{"n_layer": 11, "d_model": 256, "d_expert": 128, "activation": "swiglu", "moe_layers": [1, 3, 5, 7, 9], "balance_loss": 0.00393, "balance_bias": false, "lr_router": 0.000756, "tie_embeddings": "early", "train_tokens": 341700000}
Below are experts of layer 7 (counted from 0) of a mixture-of-experts language model. Rows are named router (the router's row for the expert), gate (a neuron's input weights, with its number), up (a neuron's input weights, with its number), down (a neuron's output weights, with its number) and show model dimensions 0-255. Each number is 500 + 50 x the weight over its row's rms, rounded and kept within 0 to 999. Numbers have three digits each.
Before each expert's rows: "mostly gets" lists some tokens that are sent to it at least half of the time; "comes before" lists some tokens at least twice as common just after its tokens as in all text. This comes from a sample of Wikipedia text that the model never trained on. Tokens count by the router's weight.

# expert 2
mostly gets: " American", " John", " British", " University", " James", " George"
comes before: ",", " (", " of", " and", "'", "\""
router:546397452521546498528514493435454536459419587456628453508441401416506530483507477457554466484483487455535418504498444478444491536484541489505486511453489411527490434519582505443429422474499409446569490567426579558444530537530488493484485476457618481527465561463507431477567495563469451542384506570474525516531463527546371488497533510545456529531454550539466443516469557486567474504533491444530468502436376514493516451482567438465414428503528547411556417452537535476559593511540529472489471439479495514490528424531538501435578396568507543511405550459483501542582535558482598490513502428529516448463423589499429459551539423487550511436516441481484545569518441520530565528564608451482548535536481481474588525491510478548403483650548587592488565504461510514519483522492480
gate4:532474514554543499497490544482488554572513504458475533485545529514470455498529458446417603557417372473465544486545552605467527457546537495450465601491388567469550515545517541473455571415530460543503526525567587467489477466532471498438507541502519521432554521464529482502477559542488503572510443491562499539543486535476642534508465529430501446501464404536458504544538544581490464575492451419526471535463494493446453491525550552501560452545488453470534579444493494466470494481446516505545465496505494524529518485552495525521486379552535549555652465473463466496567514444518419418400622418449507463466476559511389406458393517477443483509409427479522488539517514450440520520495525483441478550426351481509438515587428437543547541560509462469523488489408556583548648572471504
up4:530462506538478519492510482598517522443624630515519621495492418516503620493504596512594508465546577566528500550439494497529457571486507433621521565424510467467472518385539420461444424478501538592472499381462444537526474523467525511491513507562520439512493531557511416573567528504513440488530551510414534490501419514467512523555511515530416596481507507432522548480457403495531484550453412485550549468455422619569441462486480512467482525504502502462435438444462551485576573482536491466559489437509557489491469527441488441491559517483491470423423496486548446579432590476512507555519347503424510472434593455503520529546511377524540577543518522488513498451560447426407446576469395454485467501514542563402518544486486529529550518475482529449474466496500495509523440435522501
down4:645543632525500461392403473517608433471444536452538538551575439391517534541455424593529440478484480485519556510466545495451571531500449506423481543504443497429430496510466504421529489519459479515595543529515522442529443509500485540551481567505475528559391557537463437430483502485457485572513473547537507540462444543548446458459467429620545591355528532463529446555500572566558510468584461506450559562540550455520449529451559506411465541483441608521488572382476546397514504542492542569497538442551494458474494493523471424528489461531539467485451552481489456482484516491540534541565478466501500476450459472523535493466441512505482559566495541511623633440501514437486380494395447518535485462546496531554460576544422489520491557454407526486474482540488464480467532497488533
gate5:470518545585512517518587526475411433464455463521544390489397394505478517519489494466579483449494505438438561427489488519515443492487503494497528495466481471508498543494538442392496510437566534430588421504512410484502426515393565468428537572531432515441496438602479505490511510435585496547472526572562546538431442496630396493508560530580560512384453448493488458465521496541445537510506461449512532478451435488541504571474491487501487453540498524529567532485520512463549505521523565568455551413527439518487578448456463435404539433495547493597479545515525554425483454590552502486461404514494524471553539638430540448545490537508577536463505490505573587456519418501561508563540506571594477502516434415446493429420642526509505500551513429454536513568499534560468505423527489
up5:508441443589472496504514540513539476533528586451480460467459501478506475497545494412513565530490466427513468479530451474583463513462480568522475442513452555473548566534532600446539527507554455613477602494533495616526418439450442498547539578490448540546475543475428533490569509420452536411444476562519565534437441507541517445552490353476369499595579506592583401478464446477479476557507455442505479463482515441505506482476481519474531529518596496488590507578544541569502431498533465519525532479476564440499572458502516572537572487420468482489498450542395423539461502555444535527510503584603482500519467496569567536479426442457634451484401509504382415471421471469544473444463428486483523484487469587456555546410484535541492506556406550534529525495524578461513546474455538
down5:503432511497534493581542554440564471508483406431462569420549512355460541389442551518542504452511511541459485481497470529486496444519527516502536601435531414564500506439539483567443492498516513503471501529469496489440572547470523525505565503477566525452520603572578467427520446564506491619513466541530440561525501414577513450467472549531439531460480540500461503444379500476543423544580471456554509475535548482462482400530450451475475427544496514507511567510515551476540502395420471510473519483466510505536504438507504513522603475470521542511448575476658567480467502537587493526509614448521480597420485430455527399486493442445460506431465415469563444522521447479401467655473513640489527480531519450499515540492496513480521567529448575562391532510482505443519459475571552
gate6:418504539513477497570543466574431463502566524426394488454430480525452518533464577560557515430503507443494494553573566516448566552403500505506448448398496417448505536534395458501502447479539553521456466553558540436462458515465481460491448453503487531444498433505517540491506421602536509537440516456553495550497546522548451487530494503525543531404563498588525558428411428484513562486505489500379574489521453545531472520523498549503559551488531509560499534540422497491523529481489513555448510473482580571444460528486604492467512517482497452589525384444531465382454394514548382546492615515434475491484433558495537508517488578485484601543547541432600495503529533464443573577445415507512608497481445571509345539492514453457448507484454443584425534493465493425554545478516432
up6:536454503429570543468431537368452577475428459510521531482584477508492529523483489554444446519520443466488474510497472545534479495486537565496485516514462423477494572536463471470582492445474497495574491528449562553501504453482431504459542489532514512437501484510485499468513510494583439581471493532474399504608588492505474479468573523416565545510453494578520507555530669518557512464527584557558539438531469513560461467530504463520550433461440450509532422410488512492551454417566480542500521502481563431470590428472505415442547424526504579531497542527469479444507518465546535657512539507552444472467440478488466559404437432441545409486496569515500426546479609511437505417535610514563563527436541453561468523525482444453465404411606509527446430489459586511643469488445450
down6:548532393541488542454539474439584538469505456450407531493412496488543604618500514537552450480439375492469382499475491530519517531471478559465465527507517592447426514531592451536464437513577433498415538578565459499443421536477528546529451493455440497529466470427456466479581544538489511553471539527486495523491484500486454531477558473455415540487446584533501501496612619433459572558445460498581494410486428441523443538487551525536588539484469503564491492483442494585479409482531487541479514461578582428515517529525513566532464490470570515515491608525442538485504378390445519464446513589482531507455444564486550510423495496477488527454538517482498500533594530455415490447491447506499500403655558429569547479519548489488484530580421504494535496528520520461576416448543556
gate7:497420579483441445593458481410496542576452461518516472586641532490543468523612407470450504546559428556484457456508509601495468549537388418493494498544531497444430476482416480535533419569506479428496414527587514467544558504417513496522525438472502506508512514483575482463422496484510491476462468525504441536518522556503571521444443605482500531503428513535435481486522528564540492506425502552419533515435437499514558525536556362541477479408524614467513549536567482518506513464468480582549524432481385430528528486448511474540511524597497547415425509505483464495575527498486502562427580416471414512422453514507498506473535536523577571532522518446472524562459526521512451505478577564438532526545643486551494569618457562518494518405535455510436422548436492434475473519485455
up7:495352524524573523517524485488469478434606526507478496552418490502535497413531538501495494445482413501476454494573437494476505450461549458434500444530419444500527593486565500413500490598452495446489556499587558542551409494526510485563529450339590461509474436472555519601505491506508479409492539430476558537528476474555440482593458462357503599568505507522540467440526419516542453557454518494393569427520440553506420602563665489486521472498513490513532494461519487475554610483536503555482536519438529538440533527565469540549529553514471515509486519464478526548465524574542425511525472458505482497472483431584496458566482466473494523520458458462521517474476492482514496486421591421446514462455587414546482667501466522537478468519517552525537454587425490511509527503431412
down7:491480431508515539494544391522449508493547508567461526566517429473425466532536519510581454426517495505561556424537503588525448508444448402442617539474465535478534587465545471493517475521530501590612463413572463485490463464410478419495568375448579452406502454468479532592580557495488508538463505495484582550443429496471428548476510529553459566482470522453499551540550521497549508486544550474473557512528487544457534536498517590423456536471485515541533521522574545525431466487524524624544518580565528512456473488379573564528551376480512439474432495566557446538447469513497507472483499462518365481569511483410414547505470526466500443514492443507572469533498496454501442495531524424471570553539510450421604499479526578537470559513494474567448461457542446427464479350577487
gate8:497493448512401568598491470478584527493550491462468488480489538485410466453578419587508544541535497506540548511590456533511434446497589489483575439460517563485502577518577542522489496526628422551489415657513499515512431516521432479411452531455492500487514514512479584580385389504631457471541494518564519501515566472422424479470513438520589563467448439527479555510520517503643468513595528526551530574467499491483490564556486492544519395519413495516477488509543490477553484428529510486463484519486515434490477464490546502460495492532576445463546447580379483504531381540424609557391517414442497555513487584457511559515521553439608476415484534528493471482503461489508520464521482532496446531481469516481509374503549530471537540569524448537407511559465438529479516488508515
up8:524536506486467420467550499518490558498501567563525567425543433533478576555428459493412504567500595536448512573505471487424567449532478481616456541466540432546457476510502415462408473502526571466417440514612552496519488628504527533463553484479466365484570520462481400624532611559476583471447443414544507429532504477519527460545459487546479456552538500455466555470551462574520542400476363521500434531525453493510512459543475365481447518476499530439522515469500494388444518552449455531462509508487505433484504453487509536568480622546545493598455530494572576437585495416591493430462448487556568442498533397482525445455475456466500476520504494531554412459483470566497562503468535411525481515583512447572503513537553450459513517490515472537507542518497469434442486506471535
down8:597537446563528635429563551484551427381496396431479484575469460434539406558393493521471508432528547540443543535507498569482571510402569418468492558512546553542520573551400537478576482478495468544476494602454519500584468469525509577531528485519489465491439588484491505567494512468489482455476480564493447509456407462437583601478504481576543463506504452488533479404542421500542509464592452523413534437459514556450393524363428530428502492500505554480503466495575489532435451530448533550518527488444530452493499473564451547510594508589465504593462522547496552583520506438534460458431551581451469494523527551474549457504429599478500505511495422441559511566466471455555534490541533570512414461495497522448452516444398533550495481460527435465465488547480558497471500539474584
gate9:489562356416425590464570484497475475575505495489448626427492444501498607427538521528598548427484480500501436447574508491581536486535537563492593559477539585458526570456503570509541501538427593474506407405463467438474490493522529550461585527498519525425482504484486486533457459543489452481513474563486596497500449515505489512506490507540604493458483462552554458485470485441498462424477442456482491554585459461562507444443459499446506436475519523502436425547426457514459435363584462428470507399489509498490528480494472474488530526583552439447490504575479566499512533441352540528525488604479512596447539381442514517557585445542565503475455497530411613529527469474542584509488458534541497475477539488470518505528579513534534500516616466597431510460457457491449544473508476
up9:418534456459468402556444414447369549507647452509457499580435424536549565503510572487555427479525525429528561549489537496518514526545499448547485412493453583494403462480539513515534478550503576509525500448499420589502449505484563463562468563608488545515564425482509450411586447520544544567521482524410494580418525410508405513412475514470478513517479426512488531532455488464480579541527488546527523495525511503473571551476391468408519490587458457483494609506509443560488512578483473462549564463530437461486536529523601554456495527466470429449523466419515436479506406502503431454461457561490510531483589551507550514429502460433584466529549514388501429501538550442568519478542490540489413494447510527556585577497536596492452526512447530509444436527544526534515534537461406
down9:464535428421561548559573546440486553447453452485579508606530488549571467426451571575587567520522573486448602550511434563550516503505531434509603518464485549511509446496533447579514559546599459408476536536484417496488460537522567481518527548501576461414512482506558456478456510400385551535425532473502409519371465403483499471451507499495523451506485497510440490435517510501413501594490521556548525578579477479400506539450456575587487453514564407376444484527557644608449517515447484430530434494510496540561496562517552415470464528502451492421482599506497461475501513514548458513499518512550515580459467468545548507468474488478504420482437581455460496470503479483495470468469427491476450494556447449578538546485420561498505450492516540492607453576480479462475460460508538
gate10:549477475561444553461512479493499597402502447513518510536532452486476447503508404388507569552517507456392476512429527545550438506575389497543490497526448436450502427462538536479468546526516497557552523541476521433471464493483531423548484465416616545532464529578430505531497615454547462589534504500512491596388462444491439532506496506542540455538467550539575538498533425488521452588484491456492401577454549575616587435590539512467461500455533537525642560497469424585516542513471519536439427558469509533517461529568537464540546477443503514542364535518480543486525532530570394442484475481512550515508462535447468494484476518425527555472504546544449430427499433452494494539512482468542481451395554428452452611454478447574458499571565531508440487471602559488496496471415525
up10:521466518437545378546511471459430432529420486510498505564545551545531461464468496466481557465543464566557581485611495441490564426502519513514633499442545529458555624445452399530596526551442536418418592500534453425423507565588488542561453503555479513471472470472438475462432566459518474514550511479527590490520464585468481540509556524397586433457517475528498473447455473553503509513477545403425409514543534532489458450537635470558525474491481545515402583533492512441482518496524548517410522582514471478479447488451516471525482504417505529494585583571441500439486499441396483419433493495527535513459477492454384427617606557485544473503496513437423500600501548460556468486485507487558457499498457466564557554540501523552412487470505532487498478598511486465491488500568479
down10:456505458539584470421453448495467477482568584484577499526494465482455496489546478503473423417559561586524512563472501575540499476527499588496457544484460531469500540460531466599566459498543494393417503488477443605491483430496498475545522529565547580505534454475490439557492535576473481434492516556512484455457464448462555533454494550582600492512487527514399520483486528438617425539508467483559449579433400502498473563516535406646459581530453556542523423512459462480475514439527479443479558388582513469439547449459571444471454470484496549447529499642478438490563503395518451506571525458530559538492450531541514434457488475559547497546483451530479441459437571602521472401480412485464490535510509544534514487486625541465492495557542443554414579493438529463588472440501402
gate11:420542485522492477464498470462553452488436601477496457462505446443452463537464489512429571567524447511352529380454546494450523593407441574484455526418580435485522481437486504525569480540507521477594522380427570478469582554509495473580568505434474495485472473461543484450377452542449483488471464417530504508468434510560471580490507458525500463483523573526471454486479472493508503517533497371464506465603415501500466482430503420533480582485502630464484481554413482449540441436513557478512556477451456565567439423539534485471462492556513543597553425492523501504444559455561462548538484483486458492529475517527555608485421548534494453587434475516477439518521534547478534473607512591444521468512574572587485573490634521464477479550486545511468497568457477553492417538470584
up11:463474557447477475426521555483474499508479502503496541431510451546479528477583520486475508510596469484524568489537402436577484469410517516504506516460571549490488468497576442435470555504597504497510482503500506513528481510577424470561487488598490512383435419519456561518488514426415559402647516570500480527503518543459529451546495411501407523500458555499528535419422488508484552594633538452496501467569560502503498539483566549511468444451516423475396542504458458525511573457509499588464534609440487577581493517467447630498515529498545486481524451557456473536419556483473515498457575476517483488496538533425428476454436438549429492627536420531539500451481544536494396488476502409555485522594474442519541502554489366469551447502450447445463532425608463500556589493473553
down11:524457577547422485529426473443447572499517509540579547452448442455505517509579503508453411552539364572494526587506475525526497427491430472499531341590491583493492537416537483470422487515495504478500520538499529451529488464466485471545527552524417422457547448461537543473501477475529463494502554519620513491573447487480489440523487422479509483500493486579501590508536494494492552490391459535525467433516529460505521528483482490570449471361541534495492510430535624505444591543508502492491524498493607539544541538527399425495435523513455547501532517525414487514463437487489560551501552513459559555599432464565509430455504457547634537512422508596455430411461495362534458526487588449425488567508526605573455447503515458453545457541568504496508415511510574506562555461449558